From a checkpoint of a small mixture-of-experts model trained on Wikipedia.
Size: 13 layers, vocabulary 32000, 21.8M parameters.
Experts: 16 experts in each of 13 layers, 80 squared ReLU neurons an expert, 3 picks a token, a softmax router, a shared expert of 256 neurons.
Below are experts of layer 10 (counted from 0) of a mixture-of-experts language model. Rows are named router (the router's row for the expert), up (a neuron's input weights, with its number), down (a neuron's output weights, with its number) and show model dimensions 128-191. Each number is 500 + 25 x the weight over its row's rms, rounded and kept within 0 to 999. Numbers have three digits each.
After each expert's rows: "gets" lists some tokens that make up at least twice as much of what it gets as of all text. This comes from a sample of Wikipedia text that the model never trained on. Tokens count by the router's weight.

# expert 5
router:489507489477518518481468468540484489497504498489497486489521498485461469450501523531486559427446513461498536466536525512515490526518520510488485496508467463497508467443507509528487520521512514
up18:488504476500514468478490493533478508521515457525458454481472471476510516503513501510505490460491480465521491513500487471515501509467532487507532496560486485475527512506501513471510483480544474
down18:535561492508523481506510527500537483478504500507537481481507522496508512484518519495523422486508491487462529509472505462535513506545488488509513495501519511510481495486507559476504558480511487
up19:496503541490498567548463463541520502519473505488478531475496526455495503485467514493486490483517467481501495473547480527492487524530467545509485517461528481508518489476459498462543505466490504
down19:516503517494490544519507524509503473501518482457487514479523502499606501513467496480515494504476499496452476471516510467440481468492483495460494504521513539523473511474530532479506502479479485
up20:461454484511540480522496516523451523489518504505505496561461562512485481497475479489475495586470512519482541528513502548484492474528499550499471469535487508525522474490455522491514457491522487
down20:518516477501531525527473469494514494499522463501524476531535496514505529471520476480559469486509520470527509490489527533456535439457526480509522511504483484554453472513480510506519517462487490
up21:493499500514504501509512502452481498517450496490476493508500462564470452526452470512448493497490513503515494522471505456499480509535539514529515492479501542513499510499506493484515500526505517
down21:510508506486491511497463484478498523500502500525522499492510561499498477524557498500421518508510576462507487492512501492531451518494510474482524488509523550465484509506462477485515524487503506
up22:512500491500535546523498492509440491480460522491479548473538481489511512516483506493478493493482534478538528467497487494472508498524474519533502493508502517503531519436508548511493531514537466
down22:541510492468499500504515518473547497527481489502507459456448438521499512488546500505477471455554492543485506534477499509514480484500545488461484487471497531459454534482519521478493503521506521
up23:476455503495506489497527449531525514476519533506535481461457531433495498533505500513531496498493520560509484498484502502515507466495533507505519523475516511462541482488504463511526514499508517
down23:509495544461515520526494473482493524454499539513519467510492495455487495515487494496504484523477525522518460512510516494525479462530478509550514498470472503502529509476497456473437507512521531
up24:525457513464494476530468468512539507509513502493515544489470514504483463461493544512484499494524486534511486506504505530523508521491520509438476478469555409507505546486514522450495460541494485
down24:513513501531505515512528510489528506514507517496464528527494478500519508560522486517490479527555497485463510505467511525494474510496513499531497487477498483491493466452494506481505508535502526
up25:460521487506519504518525508500495520520524503467497464443481516525470480504474513438496545544530495496507496491537533502480506540508503536464545520488458510539536484472472524487531490458503518
down25:521508506521483496490519520519515478500489507452479504495506512524533473504523514538493479483569531512489467501517520483510527501466483475514521531505527529507508450476524482474494518497467464
up26:516466480441534486538490493501469518497502480500507518489482509480517504533460509503495509501493496512480464503509494491472520476486493499484532526507527544480544521502495522514524515511484498
down26:483487501528467500517483484502489523526543494500486444527485568562543472517485524473473474493525491520458502472502520506470560513524479491487509498510518495486491471540541495482519517505479492
gets: " is", " was", " are", " be", " were", " has"

# expert 1
router:501514492476507532458485479481521477485499479512514506495508555458468537479535497523488533481507490531508466499469520492499512510514503561471488458459504474494487506473516495505464491502503515
up18:488500516476519467523498475514519511518486554500478470471478479509449460477516509493517506547526512523508451469515510492497479489439525459513545529508520511489519469512527499457468472505497475
down18:508543457476477491498513488486508495547487530509486495475505513489489510505524508480479443500508517479523521514488483512470493542495497470538493513534526507515510542502477520498504530459508477
up19:441472532512533529533457425503480438526521523499498473491483528432483507506494497504503504456496516510471554496524522507490488487497494497492484486484495517514541517476484453449526457514482494
down19:523523497500477534538528514509495446510505511511468527528474497509603515509499498530451478529534493513472522465483480477464488531479518474501483494538529480479462529479500524469530507459523513
up20:480503479488514478504503484485466505526504501472506544503490519515456458515523495521480556488487491445489514484479532548531459474545520495495493513493503487508484517478528472470510479491449512
down20:483512509495542527479532500436536492464536491534502500540526479505495522493469507454517535480508476489507518474446464486504486442479471501508557514477513505525445444512517517532513482505504466
up21:497517504530497470520483500494500482492519523488504492523490511493479486557501526493481493509538545478498454491466490456478503479512504472484544512514498548469486456483494484496490498497504523
down21:486481511478503510514487508480470500502492521492548483483465513452502489495533539457505498503542501482505491486509470513507502504516464454516509528495511483468552494502472506520494447507531525
up22:507477472488528501521493448498470466483522522501432532526470445519489488572542506495487524540486479531500554513525524424459518512492456515483487496499511533463512464494487463507504490476533502
down22:476523493469437501526478518500452501513507489455490497514480465484496486490508492546530515501524492537537485468505512531521474585475487470487475462510536532470483507506484502484496458533563508
up23:463450547468534505497463491485481493491507538496557512482488452495507481545500501526533525519517478532443501532533560484504471533528498497500500489514546447491513467493513473541485534484508499
down23:510494532485475523502490526489526519530491514511536506497517501478519505501491477528481468537450474545512433522505513486490487496512488472543491430497493498504506542483526511469508540555512486
up24:521510492472472483510486521513493524529553510543490561506491483476492494509488452495509521485491464486554491506479495489480492513492504548447483529454528484515507547470503497426503512512488477
down24:527475448545499431513525510482527485502472471495496508501487517538520481519496505529487506490553505453453555487483487479517533498480465521496483525470502510514478541482491527464471489526524507
up25:491502523524487507486529523492524498504537495464503497480524477500482510499514535476493514516532490486471493464499474540494488546489469532499476500483505529502509565493497489449471488464494526
down25:483463512529504528528497489536500491485460522491512514484511544486590472479513526546511450489535510478513474543512516500534483509489476515499528503501507469502503513520515465465476517517456458
up26:461472471492467490501471511515463510509505485494487456509527484513501501554506521535483526486499475512516531502519488467484508497507545509507515521514502518492493511495473463486501472494477494
down26:460515527475447523491516474514471503483529502469461495521507513526545467544537524511511526492511530494461553457498505459491494511521537488503509489508465516516478469495535541475515516446502494
gets: ".", " for", "th", "'", " United", " States"

# expert 3
router:475495459478491510555511524531522482482502487491486508454522487494448498467465493474538479505513494496491496511510519526539498531519499534486494500502512486464491531540536539562485489537475493
up18:499458473486491463526493533506508503527446477515496464495451486509501526530477511499511515532544452547510509493511503529451481530486506498494491487516490501532534473508495534543516479499495463
down18:493508524535427511523486506507549510479458515494511464530458477479573492497474524475489517525515495474488549518503457510528462510501490488532510498506510508521480496512504498475530494507511474
up19:471504536495498521533498486534495467522495491487525483474494531441488519490466533489504524507507502482462457501501535492503480451512501540490464526465536531499506500488458528449535478514496422
down19:458524521498527473504461520511494520508504509480477552511521450493534508520525482533465462537533480522461475479435477475452491489505485464507494519499518491478485537475503518456509507473509474
up20:486473459489489481487492510479471557501534505508481499482479517495472469508534478504521532521498484493514457488481462482530488539535482510539497496515514530507489505543494443499489479497502526
down20:477528490481460511466481507474512494502561495527489475508531511498487491514482462521498539508520509476529476501472478497488457422504496491521544518481512484497464469524490519492471495507525521
up21:493495492514533530487517503511554542527546513508443516516532487551483469510468536497478521492489501483497473478478464489468456474485514513519489476501482539462484521494492542492536480508500513
down21:471514534547488502476487483488472523517474492504549516511487529468532505456495508481464538486462499528539540512530514532539518491493499518494489496497484513515524470523505499508507553497478503
up22:557486469494503474541482471523495476492517546480450536503497499492500480535493502511514509484500467544529527575466518499483485570492494466495469501545482506515513514484494503525517507476495446
down22:496477496522485487485523511557530518522518524510483494464474462526493496517547484525529510475506530530496481512470474468504468475492481490450503471510520522494491495501492491460480480491490523
up23:512501549509529528515518461516505506493568498498481519519517507526507506514505491521487485516518501523499498501503540498517518485477512535513475488479587477473538484510512467481489522529466483
down23:526504493467498457475509481516492498521466536569501495497480498450501523502524489516483468517512475488496488516540511527518511478498514494489490478506485516441497528505504484486535489470459494
up24:523479514512488459518505491480482524497541517547493544526524510523451463469466512497458483472503472487530513509456492525520498548494494530496496489448560443524535498496532512484505465518452488
down24:533497476545531480531515479488511551541500479457484526498471514514468515555533473518528520489515512491460542512488538491497493476511502518505472509487486473517501514460478506483562498505475540
up25:482495460498527499485517530495530541493502533476488501463515517489484490530512486483491479518503456515475466516455531509486486502442511496489495523490476516509505504511509516512464484480543472
down25:520518503493492514514545451482470441501504485548497510527506477493537492463504470506507495486515466495506526511552500490498503524500490519517480504459509473501484472468501459469484524537544514
up26:503465496506491473538477514515483486514534530511455493524524527502512495544477492516526493510512473555518477478474526513496512506489485488476518554512468504496500545520463522505519507522488504
down26:506579501470507479491506456492515520454511499487483513528472554488520464554508518493505509484459480506500487460511529510498494481496515488462492476479471527430465517512509506477467520555486484
gets: " to", " at", " of", " and", ":", "|"

# expert 12
router:466480459492507459474480475529490504454467521510503519462512505510490550535504500470488487490501495496529471482451497541525527490559547502470505506499457500478513506489481544512452455517482493
up18:462527501488500522486504524529508452507460532486481530493500488498490496467471527532488511462501504468550464474499539538485474487476516509464501495478487491482533490511516493528460442442447479
down18:512537513505476485512496474509518468510542509506496496513496509495501473483483511488477463485490496444486503492456507483509522474491498490446489482460490536517494466509509477501493501478498500
up19:509507510485509537510490463537466503503499517467482518470497519504490495470446528488498497451496449504473533504517539532523484500516487528529475464522493489518493505483456461456520499527488465
down19:498498439510495483526460553484522531473520526465478467519491508515569509495529484527500524476507475562499464502487494531488479493500526492515510529492475493497472528458477438467456494469518467
up20:511466518490528491494481499510503501461503514503543496519503510526468445522493468518491487567525481532493497487526513538491495500533478518496486462501493519537456504568480509475455460497510491
down20:487507485493512502479526488493523507500505508520480490500524479530506525506451480524486514448516482481531531468495484522522448496489485500511486556516500502499438464515463540538466492476531540
up21:506485504515457467506502556516526535523494492495497495491510498566472503527509468473504474508467545460474458510485492510520466510551515512495505487473506507477460501485513508466494483506472508
down21:536519474480485471524507491502546513543487470484480539519496481489436489464519520485493567482477525461523520473487483517547497502479501511480489461487528489483491502489475525518474497502498461
up22:516527471512541506542470507445494480447507499474482507507493441477488494497524511543467486549510499509509489540509515506483501497513496500457522513559484542514487453468495519509516506518511489
down22:520496463529469443507461514487488538484478499482451489524473485558523476491503476504482459539522528496481499528473515511525510542471507500467492457514504511490500466526504532489502446465496548
up23:520468524504534512495484473525505507473542544447480472490508536469516454519490505547533475536509482560508506524486558479493508470476520527502495487483531482441539506511469514539494530488487487
down23:512514481511512531528496508513481518510513460507512531521510482480489485482520495518498483457485469535511447495534517504504463490457490530494496506468496495473521539502538485461482539508517479
up24:507473510486488509512493492463503519464537522532520523528464504500483481481469475483471525472493477529538494499498457497533499524510477536521503476426502484532528503515527547445484488474521491
down24:484502432509543438532542472498545507520492514499509527488480501527463505503515472512504483524546509453513504512539499501492501529517489494488491498451465529486465538504509517480489492515485530
up25:491469470503522503481534515519513514503525498491523499491517484449528547470480494434520474522487471507489514492503499532489486526491487499525478504467460476497482514498505493497484495517492535
down25:541512510508527545520527516469456531513502491511490502501474525507549497483469555526477529508498500485473491514509504491500472501463505521476553512460510509547521505485489496455471504513486516
up26:519500513466512509502462502514480524466504492513461469514527551513490535532507529491529465519489494499499478497505520493489466516511499488509546514541528469524540507511501512550512461503486493
down26:470487474468501498493484496493469481515507517475523505492492519521592514535531498481513506471522472509518513490521503460472519484495499507487510534551503531497512522518471501504497530474524499
gets: " in", "s", " In", " his", "In", " her"

# expert 4
router:457492463484558453527508517525516436502526517495494475494513473462484546509488540499505537478473514548544523511495482491512473522488502508456506499541508535501529502487506519518508489540493465
up18:450528506491527501521450492500519500516476487516509465507504476486488510501536495479463506485501511498516523526465518505487486526511494487500522503523552541495519501507498499495519458477487529
down18:503537500462473506507462481510542503467533544479524500486477512517510512488516519503503503495505502491479482501460507482529515501485456507544516497507564457505456466497439501465526482501473493
up19:479492505483505511529497483519539473532556496542454522452499526455502525513498515473526487496480498500502522531481502487484473515555496529450504503482548500487483484476508495521519476533458453
down19:531526471506483531504514528516472481451497485499515497509517503499575518489475518484477448494477489511516465479466517489478467524530503446472529480474531484494503498468505470467533454500514492
up20:480472479474552496530515515484499509501493514494481519532475483519490500509512510501503501513500518480472480546507497514533519525486495454485520461555503519515435511488473462520517467493532526
down20:489500475510510513505485523418491512472521523540474490530561488496497503450500488514490522473484526498516483535525516520461513484510462491484508526535522517524467488493481514510510497508512489
up21:483446517505530526494520522479485523494479510495487490508539493479479489509479495515491485469449543465462464535469497503455510504490519522516501503497476547502505489516488482465479492562531509
down21:503534533496488513496480518511510528472474538509541500462483524463536487477514484476506527503494524510506520485485489505541498504497464465497476469504515531488494476560536468503505578486481470
up22:567545512524521501486480504467518500484480518483469521500506470463512532547480512505490529509537511524523506511496474497453479537480457497468457469529546533526554480520517470534508533498501497
down22:524486535531474475516432525474479499462491508494500475531516482535495481557575517486484462519530501500470465516470467480514518532503501483479481477502527500550475487473523517507568514518491510
up23:500471535484566506496469462525529506487507480471530514512480515479522547519468505541503513521527508533502518489481534550493494524460506512485517462517517525490503500532486486486513524459501525
down23:472544530522529496535549454539483542513481500486545533479526467467485457508507509517531532493497498539487513493473494535537490533516527524509491476492477502480468498469492465449494543489508501
up24:485493532450499478514492501505510525476534510515481527524499485502476484523503486511509519508494508529558439539506482537485489536431492531504483519480506464521524552553466525449537505491481505
down24:538488464529497469498547512497493500523508488515436516495487534552437491472457448509493476473481539480519530508494511506493494506480484476533488510471453539509485576486497526492526509493530513
up25:525478486504496511521507503450478504480533512506511470443523471504458497508496527456519518502504471518475483493517544532532473472530522526477470531508519521475504484510533508495463468482484526
down25:495456498507503494512510524507474496528488489500514506471493463501581489454502515524500449511508459515499479491482464509488493541503515527513491510483533465501435503506545470476493510531480493
up26:474467455471502498504483505538496488503505527498485534470532494474470517544482473488542506526507484512498469480478464495480502487510480527484523520516506524479522542549523545495519507509475479
down26:507574470488495499539471488518541487496526518504483500534479533532518504517463501473510528481506473493478527524515507514510477510478455519442519480512496517493516503461507489488479532507462469
gets: "-", " and", ")", "a", ";", " but"

# expert 14
router:457485468492522490504509482488487473533487482474505483459524495509456509520530481495479515464483540498508517487509524478525508500497511528477446517498508483490510518454484515532470500526451529
up18:486491475490517494514500484499506469498484551523519504449499528473469493488534526498495503488474490474495482493489468495529468447471512467524501480540505494515509491505501501527463441492501497
down18:512461524494468479519479471513529481504480527494530527513499471480525518452486491542480472461493477506507522508463499468520502473487488491503509511497509489543510434517478487525506510454504507
up19:501531539496509512528500492505520489528470471484481462553518513480473470514464503482535500502523520469483439508534526516533491521517506575491499486466496486488509538469474480439549464531465462
down19:512512519488517483521505525451542490543492516474520527531511493456567486508483441473480460568506536484477526507481478471439507509495529536536476502474505560508508486473494491493504461478498495
up20:449484471513502492488499548510475516482510487497494530528459521557489443516524477471487542526496489457512517524504522511502499518512538490547490504544491511520427541464497433515494517473519553
down20:514502472504511481481526491504504508515539514519508513513500459488468517469526487529510542535486473513476465511511505550520515459472471525488506477494504495488448512485504546516468458524534465
up21:522489500504521511513523540518469507469533488496472520483541480591443523532461502519488462472485503491468481532463448499460520449478521464513505488527502524469505481490498496492543481534524515
down21:508506498532496516505505488481512511488496499516562510505462533466525507480522525463460506513497503502520559507493522511536508508542465459471483541508502539477476474531526522485497522485495510
up22:523481515471522492536478498464479471517494532523455507513522466495524499471474463489454516481475515539501581511528499532475479507529493471542493501511502500508505531519489516525486511484549473
down22:510523484504525466527488481497488521451517529501507527490493439524505463479517479516512506540516523491514453500528493531505533517464533473503494464501498502482471454493458481476515467490531554
up23:504437499500506484488487473517509511523523489473477460501472483482506486540478507512534483528503502471522513523497515478491535531474497481529510479510546466455507490529488494513537521513524487
down23:465472527551537504473535520502462505505493478501493510514464494499512470441497510521505482518511478522516487524504496500505477522494477513493494501448486479507548511468530471510469481513502471
up24:557461528440517498507512495546487535509543496505522514519433548486501502501512489464498505517496460554483452506493522544518516514471506527457487544475510489473487535496479528477483483527511467
down24:519513501515499481542519535509504511493509455467531512494498487513497494537495487539450498504489563475450537503474479488522493515526505537461475529470510457501434511512507483440475533496503548
up25:498487478541514509494491523506545507500512518482511467506526485457489470527511487434513494552541526513501471500504511532509474533496480514489482504472496517517505512464500504526502498470452530
down25:511515512505483545469527505491474541508506454475522540501478509499578466495497503515510453484553565511443493523479483479490498506461456530478484508492496473511484503498510495463476517548542462
up26:513473487518502521527515509531498487491528470483479506508478490526484501533496459514501540520531463547510492462515489509480504461460496484522504535528501571520525541520492512518450500499453521
down26:440503474511482515483462520472522473517537497504519527504493487527517457508458499476508523495488500488475485493499532502482431506502459529497538448472462526489499490502478541468508511494488512
gets: ",", " and", ".", " was", " he", " to"

# expert 6
router:486500474506495481489526532511516481460536511508491513470524488476503515492461498553498529502516500520501491501519497526486505487515514523467494509501521508509507507528531511481499475508443468
up18:479530485520473496517484484496558487505506516478495496511507470490516551483516517492459473491486472495486513503481483476500505522481497468529542487492543476491537494548517501519471452496524536
down18:556536499467455480513506517488495538531500522489495514515500490531568545501507529518477489507521444472534526514460482487535482503479465509511493488509511522517480489502502506462445489472507497
up19:484545510512503534547486466538477488519513520473501488512482546481514499492470529464536516453509487494483518524510469452493493483487474567482516492485524509515504525490514492461521480514471506
down19:527483509503514498527460515489500497498522519479507451502475489512622531497509464506500476507515494535529487496473454474492484476473504528469493513497478503466513509474481454472515483523532491
up20:480506470486533485505532521503461509458515510494503501500462521553450457497544496520461523537540486490530507481474526515488499503541503525508508469535512501531431490504507486462502483484475525
down20:496499478504502497465491513462478515510543508498487470514526465522485499493478491519503512503527466490534531501517515518538479448472491502513513546511486508488440476489464496513493506502559535
up21:519458485553475463528522537472491478549516506499480491496515490551496497552476478494509538472498487491492505525487478456484498507509511496552500463506492561470511506492486469492481507497504516
down21:471516514469518499481478485483455539485528523509533512544502503513511470447492546522488517519496560499508505517472511501515483509560502510512526472491520498474519510509534503482552480475503463
up22:533510467441516516517485505516503494532515497484496508532465506523532537524515529479495461463507484510573526480505505479475544533552454489491507502568523519549502516495513503501491531500507431
down22:514480543519514471523473470514550519492495469493518484484452509533537419503474484482502524473503509511486466463486481462502559485484489499504499512490514526535479487511480502505502483501510499
up23:524449505516574497559472443491493469488524521458482485497513517485502489513470513537513509480506496525503555505500510501501525457466495517503472476511526517479527502502500462511458538499494478
down23:498507490502483491506511458494457530498499498484519526505463482465533502538494511492488511494520523526476459558519526500474510525538520571505535471469482469459495551509508517481497508503462446
up24:511502578464487497536477505545468502511543514506496499448482520520455505470502482490495492463500459518481515525534492498518502572505519521459486507461515495521553511511557532473472487475497469
down24:487498476532499513535516475468525504514471485472546483473515482542457496494483482509534529531545558474463498494479501477482487506524482512511471514462493521505475523492511504445510486508503493
up25:483467489513542465495514546478512472453477481503516503469576502485507518539502501489479502479516487496479521520513532538512489501515491519481522536497475526484534509478505474496515518499525494
down25:497522514543498506489517546530506490546489462482477504527471517509567514540501526454514463497518509498538466478512500486495500441475530488515527501511475493489472498532451464443502521479502477
up26:492408499469502504498445520545470511483526524531486500548461517501498500512467518511475512487541538531499503485507505480490534537519520527521513521539508496458537509478487525497508469532487527
down26:526499494478482523519472476471488483485481501483500518538469507502542463521480510488498493493511474511486510511503535508542483479530498487482476499524490473477544494488509460522530540514483500
gets: "\n", " ", " (", " \"", "-", " on"

# expert 10
router:452486468479537501505503531535496486505469458492522504498496560458429504507522469498510499450469504481494495518436534511485494528529500490469472518528502507469500501491489484498478522513476505
up18:479457466482511486489471482537505490498478514517464475475493484497495517467506499485527526493509479478536474485427508492504467493465506485506489534531506505469531445535517512489449450456487508
down18:467502544466489438547433479497504493528520554520522459473508498527494554480521494493501487481516462505489489504513540500522512518507493457507511542486536497522502486478520550466478475486535482
up19:449479539498543534485466442479493488488510521490452452500513526462521517485503487515488483501521506500490501480486522492501496497527484526478470461500491489475517528454452498487505453510450464
down19:546486499511531541502502528523502467488524505452466495486541487516595494463465474483524457518529508543516454498472489482465433493499551481502528470483522558505479542466460471502530510508505501
up20:452488486484543501546490500497450491486530500509473551483463485570547482478475514500497501497517489470496508551536520531499498508487529514503503484527482513528448527527499479520498489445485541
down20:509520501473512502479528547485514499470464513527476476524554499506461493478515459507528524541460450518569522526512508561513525454520484519492464510483485495501463464530503549487500492528486467
up21:498478492511517444503488548498495502482483475493502537476518498526483458537463499499511521468488560490479523463468474503476507519549524458524486472517497519469514500503520471468483523514484478
down21:504510511463523496512494489485468547463491511502536508507487524462544478515484563446506480507503542498508512483508496500545493498495475460515515453479485516462530451517531479478538489499501492
up22:502505490514520496555524486491499476494555547506482532467499456518532538502478507527467467532525515533488519508477514515528469508518465521518467525489492532508476512505467505457538504503517473
down22:535485534491458450518465513513537500449505494503437517500477478521528531527517455557481493521524516509453502516491513506491476531516498531527460470522499516555471417496522515476497497481505520
up23:492462506462498532491503503520512500509502485469526488483560523464524550518497457478472533476521515479494509489477507495494533480480539472501496502483457475513482483537503481511503456534527521
down23:495472486510500474538500537502510497532495512485472505483481494475533488463496532495529487540507505530496484517497500432487500525522530548536500519490567474517464512526495508480468529511526505
up24:484472497485497500549506519525484509468548495544479517530493523525488519529478488457457513491505468484555477548533476497531504552492529534491477501459523485516520522507534538474480520558468453
down24:508482469511512503545538471493526509517485517475477480513488511560498473532474456514497496523529520493461499495496498512524475522495501508533474513462489512517454515499502553442517490514487512
up25:494481510515527507518561525501521496499500539490475454479478508495481514510494491484489537555503499530447499512536494520512491495500460483486487513500478523486503520507509481510506499489499532
down25:507515521496532485517551497488499483476522477484485475470484494509562464498524486535494479538520503514486493489523476526484528480471462501512514509505506508479505514493608514442466556488528467
up26:499476525478510485529489538493486488502513498502484488506499494544538533539500465505520535549533497550503507477511511491460499477471476506494514483488463494493518523488489505514499488494479539
down26:471493482500499511480488463476480487499551495498503538515492549524491483495497512493461496532536488502478485485517503489501507525505460546521524418496453503500508497526502543510457512511465499
gets: " a", " the", " of", " as", " The", " that"

# expert 7
router:465509463464514514532510480457467492530474503475459491530484488446480529525469501482509482479506473472508510478440520518528461567512512483468524528521482498526536500497503540501463445559515495
up18:481498463470534479488508509518507474506474473501512473492491461478519529508501486505488521505532486510521519484476503506481485478470497484491508471503495485487551518532510532485486463474517498
down18:490530448503432496474506515518488538493497471502500487508529561547500495521563524481479526500478509470506531485435492534515506513500469467539464507506464476518455486502473524475503510491496462
up19:471519517453481517542489458494485484538506525500454522482531499449498467459507468513522502473513496514501526489508540514471461526496519530486453471488494519516571501520475502462507477500491484
down19:500485504513514526477475518511529507466544499488543501507509521539563513505500470529539476487498482520527508457496485457486455528475509462526507498493478537477540532518474462537513503473509498
up20:485461519493500493534462505488446522491500500496519543493467531503493471492486492539458505538499490497467503497494581553479503489524554519501481460512486491514475476467554477528536502514490511
down20:468514503475519475494522506456516500467520521548513513567514522514492461479483526527497553510485489509508502495513450526452483447471495530518487548521467487534488470473499516542502492499547487
up21:476456506496514513529503495448474499535486497525440504500540472524449501523497493512463542493491528487531467519492521445484463517552509522480470526464487517535504466490504529477525458554462503
down21:509486497502522462530506496499487520489476511496498476473541562469482478502484521504493496515501478464489517497561505521526495504509459479499527521479512499502528469520468490471484496552494505
up22:546497440491503506535492494506492497468478512497462514520470478458503516501492505525501511492509554497514523459483519496480490532496481495448505498528499506502524487493513491465502493516521482
down22:536525530521469490519480543489495543508484498482464460470468480502489500527522510490483486515504551530490489517484511447512518550489510520468527487490523544490470475479458482495504430496510535
up23:478501511501551528514513460551518488477457516487545515507482526453550527553497491459512519496520523505477526523518520449488495470506491459505519507466537494445517479506505469531498518529521504
down23:531499482492530503480517451555485523559505542495508525495515527493500501486487505534522507515469473532514505487514509464528495500483499523467507497480470481494516545511515495476492490496480478
up24:529473496479480462505488538527495536512520489536554484509483535546449477477521465505466489449490455515554476505480479526481490566509467511469459496430537444514492550514513526478536490482474492
down24:518468479545515495508519506519511524486483502511515477516501487577496485555504493492525475474547553517512457525520504510467493550515489480501458502501495524511493533502541493475520458480490521
up25:493447492470519506541529506468525560484505498465544473499493526487479498523548504471494488527512495521530478461475502511529477532526502498516515485494470521494509510476522492474508481487485509
down25:535526524519488518462503483508468476495533494483486565477508500497586461486526497494530502532552519481487445499493501520504504486534477533549491532504526477507510506536511474454523452444495462
up26:525480483478558511529493470569510495497515482515493511503535493519487496533450454514494504522534487483496484480500513490483530484484523499467525546497527516471509520498539487492483499502504525
down26:496465433507461494483479504463504479523511505485497514516499486548517517450501466453508493485499500534440522480504478498489512475481500510516543520544511501487560507484495487527553554554484504
gets: " the", " his", " in", "'", " their", " her"

# expert 0
router:467453481463541485445519485518508501519503469478471525509509562480484471507471525517498506461491491518518468458462506489519556530494496512465478510510484415484513481475509480547513509501504541
up18:491507494495500515527497456521519513487442496512480491450464503501512512496545503481519453488497534534490498502438529487497491508463488494492491454546525485512528491526497518466454475471529508
down18:488480537497502482509489502509472476498524526503514489495484516529547495494489511462462481496511534502513495515503479477494508524517502453538497465472528470498493504522495506525492493478542510
up19:464476565475484516518463457523521495534514526516488498504538542461496492455490523486511513530538468501485462487500524503548448491496492518495448493474503502490520521482464488467520495505495475
down19:496499500522476466514476507520535497536552496505506498526501492503561523518523415517512486520448522564489493467497446486468464477505506463498520481507501528496499483450446516491492487515483473
up20:451486496508540508516445497490480534533476518495503552492461527523506452501493493506466483533494476555488493515492505519469442504526554514465490463534493504500496495499542493535496481483490472
down20:482470489514543479516493501496496528513511536469521508484505490499445512471502521494537522519498503502508553477494500517505521477525479504501546511465458520528476516525449530472506491565532473
up21:498482492529497544485479539487474491501450468482490505502495516492474488533524516519482477460506525506506479516479462475474461478484482512526512454482495472496545504500481496497503455565507506
down21:492533522516499486515496478493539502478512492448515509502478528509521493463556514475489495506504518460521551466539513541507499488498520486550495509504516566479500487535500476517514477506496479
up22:514488464502514495493482506502462469545540555529465538548521449481508519546470532492483503500516512469510516495495463451484476473501478517500530477522485500521499439513494520543521506516516505
down22:499520495545491482514477489514516529513492521460457487498494487508489472530495493529506522516492522534457424525505488474511521511530489521516471492487561542486470489491512517485505512526529510
up23:515418527467535499500492496525500531448503520474546511544485482469527558501525466499522535499482523500484505484476526495484523538492544509519476477478450471475515516548478510452514526516495498
down23:535481483482493461494496475525525529481493517538526529542475482471495532488529509511520524527518531511496532511510527481526494504482508512542521470419462477473463523497519486468510508448527497
up24:508476476466482542516484501492481512493503459506471508517482518505485514508522497481542517516546441540524453517517499434528522513481516511490459541442496477485520509497495474505492499511496471
down24:495448484508531486507504544511545507460511511515464501521522517522481477476515521526512492460495538489456447490490473495470509485517491477496489521466468434525460501489489470451528482524522502
up25:492465477510520519550535506465524514506542501483494471492493496478484509511460497472499479524527474504527505480509522547540512525510491487504539504488506518483484521498521512484512505537500516
down25:494504467520482513483499510480509515464496503485441494467457527495627461476476534517505458509550511468512456505531485498519522513490501480479483537466542511456503480516506477458482522494533492
up26:522482499511510508498470476495511531506478463496459488483517506474513477543451501518499508499515509501532520477521513512471498485522513479475514482487521517473509550504512480535517493495488483
down26:526503464462482508529468468461471483510532495500517483473471537471545492505482486493476491483459458524524495527484502534503504508551519518527577483520507521517469497527529511538474480508488450
gets: ",", " It", " that", " it", " which", " J"